python train.py --balance_loss=0.00261 --balance_bias=false --init_std_router=0.0177 --n_head=3 --norm_eps=1e-05 --rope_base=2700.0 --tie_embeddings=true --init_std_o=0.0 --beta1=0.9 --batch_tokens=[32768, 65536, 98304]
Below are experts of layer 2 (counted from 0) of a mixture-of-experts language model. Rows are named router (the router's row for the expert), gate (a neuron's input weights, with its number), up (a neuron's input weights, with its number) and show model dimensions 0-127. Each number is 128 + 32 x the weight over its row's rms, rounded and kept within 0 to 255. Numbers have three digits each.
After each expert's rows: "mostly gets" lists some tokens that are sent to it at least half of the time. This comes from a sample of Wikipedia text that the model never trained on.

# expert 53
router:200143098144135139055160142129073155156114083104140089121133185064117174164084141164159094075122064133139081150073086191103077188149128144152093093110075152109151154135122104117116127084120165157091090155063102136155068145089122163126069121086113180161065098159121164158135136116152131119107122120122148086092143108075118091193136127142148162138133150096116102147133116130142131104118
gate0:140142110198084157096114077149119121163097097179091118087103124190093145103134138191123134078179145088199152154120145111084146108127144153119112091120206086116115145133139153111104125128093122142086089189134122117138140125120109119097098093111151025086106106117109127154155146105121095135101071085124136119137183114120161076103142149143102174100088134173096110170081219129168107122164
up0:164108184075109085155142177128089132109156148075127138130139129099089128154121107076109107132118134123061163131131141040144091096132096113117183154130081153204155126151190097165118125133141119136158084107123116064116155079128144172183143114135123171108111102132124146152088145120116134123210118161144134119116098255119102118177167107114161130161184132130172134105138130080108150117094
mostly gets: "rick", "rit", " Wales", "source", " Zealand", "fund"

# expert 113
router:162152104154119121094207123110094155163079090132110114125132117151128160202107157119133114079080086069154121137068092145131093134103149150154099093064117149121150144134115083119125075104094177102091106170065144149174115181085149132136123123070093178124115065169116126135170178190142160116153122120118166083078151082107089142158117156079158157132080189121168145139149134144103162157114
gate0:154091157145162085102130140181167163081106103176105130142112182117152127109177141186126125155079185094158122148100121147080135132123121166057086186163139136104171191087138137173100136118125097092170135119116150116147146143102130114092163118057081104116156121127101120121114160110115125086111169096138107091082129097124042146129152139099154059102127151152084125166210103133073115158187
up0:168089132116139067083111096097153072110185142118119125181125134164136126118176130091159122178134154103105192137081133090184101134094109191153139141134116152155086149123090123159137100087167080118101109103145154060139093087104166152145147088110159204079134116107124098088122163187087179097122151100115098086095174107125127163157160104046184154108153132137149156123155154113134149128187
mostly gets: "child", "ility", "ivity", "feld", "ties", "bury"

# expert 114
router:191107168147096136110177182094078146167093079144114078099133146131100144128142114112113101082145020093164142137111142151153125134094111140160086095082135126117170144145145076121070155106096218134090091127037148154125093141102171172153094142079112127118108076091099137192135174112155142114102110102111149128103144116079089098142168153141133176149113165132154145111143090130120165094122
gate0:082213156119125113128146144096136135148091063131064111120130112158136149168112137100121124094143123118132123156109162188106205138083110177121121073148128159130093158113095139162164111153104147057140118132123132137100135131133157143138107240109102160086174146106080135099075120136186151045144109097112166164138139184083164116111125108101096108147094115152109159090161177139160109094184
up0:149111118132149147080126083136144141173122166099181086126175096115132113152119150151138134130196086138183111114124169139145122124157171133082140123108179140107054107185200096112216139156160122107127133121109138170114094160136072160067112099128094205154123124126139148151110144091046128087057127107156134131107132087150160158161125127143069090168074090132118120128098166142177127097089
mostly gets: " following", " course", "matic", "graduate", " studies", " positions"

# expert 8
router:151115180136078096104173146099098125127120107147144087063096139140083124167098156109171076059137092094182126115088137127111061102119118130144107116075100143119120166140153094123138106088092188137070138120041114106110080146123168209126097107104139162181081106117107160145065143188101145123108071128121151091083124106071108124145190130098109134159150164124107129093160097120126165121118
gate0:150141131136147141115188097117151134103140135105141132083079159135137143139151129147195142155129140101176143077086147180117152171130125141080110143095130110106157155183138137109130094114082147158044158128119071121115115104160094189188042112129118059148164135115078163156201121154083151187134073098154153108159121150116163113139140117153165123127148162066147158158091120186057095131136
up0:128122126119208120157115131107136159137131134161105130119139087165120144095134163123086132113082090167078126177107135122120064139040138133166072188131107110149137119165147128172122168159184083116176131129130150095131097143113111120076204152130119198083078151148185162093140172078146108085119183068137152132149148121124191154132129131101104146115095080160081123091187097150122091111094
mostly gets: " traffic", " car", " passenger", "iff", "dale", " detect"

# expert 107
router:169158153152095145102174141115090119151111116105180081098134139126153175138090103138129076082141053105148121158103120140110066118145107126162071097089090147115149168114149101138056073076048146105095112096072132131142097166109141143148125114082115153162089080173098115138125179153116132130124075155069177110055147114079085129182149146077170162172122151141115143148142083105125151115132
gate0:133141128047127129141157126042154113108132153084150120071138124126138126090181130155114099090147076103108127083124074102188159138137142101160117152135086118163118136103084156095127206192173122116127138143105101113140085133137129150146145113136090121125105186168114116171081097148197125144131119125125124079146121104124160119103119089188092143117132138141126172110097082132243144049180
up0:124111159163119150130106170189037118157122120160135110191154090124107139132139138131132133145127135142149105210105124128129075099125089170133152050091131122117113138112130093151083098110154155153123133123123089180176136164084073149064090143101123157107138123100121114130140136123098165088041158145091108134062121113124089106131156124135205160135138124099139029103111132115066129154057
mostly gets: ".", ").", "\".", ".\"", " that", " theory"

# expert 52
router:209168131180092146118178137144056103124068100155152079118168134079128136144126123172146102057156094120196141169097109135101104147136146083129073114094085130119121150143132103144101121087103181107090068099072163107159077186124148155136093154117074131148090078122072142181139196135136168103098113103105146120116134112097093129143152134102164129154132192097099118126159112108142177129103
gate0:107159147202154059152113158109078107121127133169133142154143170065098072140128122128153130111142127167162169166124119133056096036104134138114133177105132121116168153167123123071110139104114088148115110071118147140100130105201151128099124092155101119122130206103070147151164148097146159206186151108132130083147165099131112125148164157044137126138103117118123107095151119074133186126143
up0:153162107121187064179143092118085125173132144135102140180151073101113112161138079169138084174118120127159114150140167148153118151072174083146109144176138082097136113162130140098155136054155119156179159109136168119145191139119031113105113132086153134200128168108103144117131143106108184178136122115128151150141128132136103098149139097153154123115074143126142050119158079059109119190135
mostly gets: " all", " which", " where", " when", " most", " some"

# expert 54
router:163147154126112119110172140126088147173105054083146080103106129136118135167130164137169122111136076132151081135057103142079087123148153158156042151094107161122115130101145100105104076087089192104075100150042119130158106159137152171123075117090123142153091132158087144160098164170116107089113138176167170121090146135081079093168163140060138138172140146113143129090139080118128120101106
gate0:135073094139179060130137146140135112144072122143090107103138126078103139151111154120104123133120175088071172146128162106112138203140122147181101113085150077151183130150150176100106082167101110140153141123100171098137126168208126123168092152153123159105143128120107150143122134184095156132130167170086129147136206114111143152078186133108144118178169084134122163117122022173117160129163
up0:076116160123072174109123141165121135126112087153142146154133106088151128171116113201110114158090134126098103153107106182114154075107109112054067166164146129156125129133172148154086121139163157124174121099143096112147100142057112126155203194150085130106160157094172188145136140122131138118086069111123144141097189093134101146145091102133199145174165159045122137126183171119133129100141
mostly gets: "ez", "ich", "ić", "ski", "ik", "ey"

# expert 5
router:145184136153090139108186166151109166170082091110135093113126167097123160216144150135133100096177099100183106152102142168110091140107121121160074119089057102138138172096170100093123108083111175119100087139075108147142133147086114184132087170119115126170067099129104118185083172128141136103099099128082152093108155095085126115158137181141165169163115162133131166136166076152137188114102
gate0:150140184158105143081106204090158118129195109114104130127079131133138167102142110154147092170135129213128109104151167152173087136084129152161154115138129106127145154169074116116085155110129132123178184118133123045080099117112145152143125113106115074157042122170164089102095100134190126151103122137157123124120173124140101064138063159109143155142112069129122111105132087086180187155121
up0:155176145146157129118139146138136085133162149132070106130140142097097162115187173176102157132107146155180074152147068126182076161102153137160121094104103123155156119139105100105148170159089138187174126223123117063072146145093104118070077131095121137067080137104132133125132130103176151107176148171166119071079174074130148110134103157175152170170122122142145148164167122113136146151158
mostly gets: " two", " second", " three", " sub", " four", " several"

# expert 86
router:133121137155103130065195169114114142149098079155123086103112162131145133139102138097147061088135110110135094108063147159138088144114084112179081105095111161122138168141117060124066119054102156097083120126082130161140095182141148170131117117063108103179119138165123163172101182155138163074112120134074148067122133152077102084158142123105107165139130185081160163135156091098157153126096
gate0:109130121150157119105130135178163076098150075082084138112153163134144157131116153033153174156166118146111111126105118095127059183115137060165151114088129093144098174083066090146089122124135115136142125135136136133132149071189152172159154149128101171201124107080128181155134197146154110140096169088148120076090082156090128116145085107099088145114147150113145127174082084142139183121110
up0:143165155130108094160134134118127133116125166218117163154152114088125111137178135184112106134075101094110107149143088174074119099168175132154155126140078103123161142131150181082071143126083164129097091145125115135104109137106171099095106162122164097140133091073070071152154053153150143102162160122149149148147190123143165138149103143157148110103110113236131101130168104070100078096094
mostly gets: "″", "www", " shop", " St", "л", " access"

# expert 66
router:175145140129109096100195174126087160157080088152143041069155168098117148180134129140149098094177073115156104132104122137141083131149106122125080104082092146140141169150176088096121092058099209110084070112098141130130091176110162151147124135103104147134067099172119128154116189136165115132133062157114168111124129116096073092163141143132148148151131168104110132130157071164152161118119
gate0:096088114121119151124096131092126103190098140114138154107065104136112132089070114142153157117093178132142118118099099131161221108087176138127121124117082191123091088098093149103147070170090194116061140183107134124163122107127138106118104079146136138109161087137127157124139099084071144107141151142121145107096140141159025069217116171090133116142074155105118131160105116153107119123158
up0:109143164106156128131104098139147123116089106170095155174152096084138145107133096132103126175080109150142122127121117088114116111093128200091152137057139151113113180155127185142126143042184173121073135144164082175112150134145122148058073113113109139055166133083118151120144159059039151096096130116142118156105173111134099137101158083155104094115132149111101115152133182164083081128173
mostly gets: " and", " or", " but", " &", " so", " through"

# expert 78
router:161135166147084160122152133116104119160090068148130058092129131081164181188132118107172095094150064116175122162087110122114090130130129132147095130111086099134157194135127074140101132067114173142087107119069153147153109183118108186090079153117101109116147083206110121162117158151169125100113107113116143126084137096062103102164134182118188178160134161115145127140181093154152129101090
gate0:112167150169173099129144111079064115188123157192112096066131125124121155141102100115139198056149125118163115144099146090175045146096119237148134124113118085170114159191102188129156129164125116144124139135106156099175196072164067111095107158171106157154153161103121138118128128116141125101173111136176132107105115136141177131154100112092161138151105105152132181132111133164127143114126
up0:139138087099158201139139145164151105190075092071141141169146185109196082128176184169104152138148126181142114105123126149139136210135134172124113102112164129078125161138084112132156160134090119123112155123134101070171138184086134152109143107135131093133138185093179123139086105126139107168120121164086156175129177129118053088114092073132111096115126142128091115100085161103092090100185
mostly gets: " film", " album", " club", " member", " team", " school"

# expert 25
router:178141154154079134080190161117105162166082088134148075079119165117117170174099132124155084079138075109166116143087116167133088123111106112162077098077079149119151179144137089106096095073082176128090091130071133135124084155120151179134105120094087123136082089148116133169124185165153145107121086135100184094093158105076097103175153145085156169170115175108128119129153094134127160111105
gate0:161159144153117143077179153119130104129097092138114064043144123097120165198101124123146088090125076115216116161105106129114096152102105101151090106049095090138161169133128113097097125089107142137081097137082144129139064175117156163093126128125089119152152118160189105162127172182143129139111070134123151107104130125062104117219114150107138146126124139112143162165168088185154136123109
up0:127098136195150022139103147138118115067166124127095152184131113095112065135120118102096092111145127144113108146150099102033167105160139098071135128169136125094110110128098140089105119092122133126131160169143141157046076146114165088141094147106153116149142102097114123124138088143147139085151170177120080100109088129174167125070144157197166114088120093158136158117157159105165152058110
mostly gets: "Gr", " Non", " Kin", " matter", " Die", "พ"

# expert 67
router:172124124114132095108184186115072156147100080143140083080132139143093142157129105098172094141156095090184093113116133154133086149133124126180114082067096145104113209113153096153117115090093165102108095136070156144128112185120148134168091128089073137163102099155113128198159197147114133071122113103085196095091176117083101138177147121080143169158077146134117113115162096104109143127119
gate0:137150095131115123119132101117124111155135152143166119144123114108134111177144184147132133088136123142111199133179121178129000108039132127072131131094132101091176120120097115135121097094153071170073116182119151117150110135088144140137102131109102143143106162215115152095123109144168150110128121107194128085137145158149166152170132100150116135155102161147142137070112137130171218160144
up0:148160159076156081120094053114126070116122141142183114144138169141144102169129142098151115112119132129173105090141115163150094135142106122059141128081172066067131107113078124121138127136126074160103099137120135113095117188129121124146105129088071168193079155193110168128126109095172136120099090132204087083104129120139126196140102103136105101194139123155096114132072132142139198079171
mostly gets: "t", "ts", "tt", "or", " Peter", " Last"

# expert 37
router:161158169174100113100186189134085164145074089153149097093145174097086161141117162148183085061144094088152107160102133161106084098099110114107098156081091121140156159130105101163075115106114161156108114074075113128142099185128121138131071167107109162101109124137088131171115171152144193125116145141099177084090139118104079114195151146078157140168109188116135158163143123161132137121078
gate0:096101132154110098169139110135068072129118088102161150090139160129120138143142135134117113091091125169130136143145107219161116155146130121156122145179150035184166158100147097131178174093123132207105131173151148085083158090135108094149178115101099094088156154098101222105141139107123125154146132113141140127086127124134145146083150141167211105121191121174131116076169106152136124147178
up0:105133148096112131126131049149104154143107120152185166080184143099124170141180135146088098148201145096176106095083112177120184209161151094107114099137098113141116096086090135105144159143146136123103156093120108138129103052107094110129137062139083084144147136146143174152100094104185109114052093148203169159139119116130145093143121117142144137113148127122128108132068078132124085074081
mostly gets: " be", " played", " form", " support", " took", " present"

# expert 100
router:183157099154080122094166177148075138144088090153172060135146162090093129125125124160131105058146103091144129144088093143119093113136086131142065087059086111108143139133116102158074098075069125141080105106085159166164097162148122139102077149114060144104093112197120120176138198141132140129094103132089154106124141088108088109167126123106132154146127210126161131150153111166139166113116
gate0:195113136086060066161168113144168102086121088157119184155177112090120122085116181109134141145114129160094172156113152150099082118135107157112159129186140106122155149116104106130134153150103116135090122137098131135076146083170061111159113135043088141040145141073151152117077138131106107117130126123128141154170051134113125110182124122103150114148105064120162108171069168123134109116064
up0:120154132127163128079119108103095121176133099111089144167118190129142222146050071148187156150124146110180096117098103121076082129101106088143157116143139168185117138122134117099114102187125150168160169122122153139040173165120158114092116135119113131148163141134120068081149175094112200118161123148138123115132159113124179098165135131109199157106110122075161130139073127079105139100087
mostly gets: " where", " about", " if", " what", " When", " using"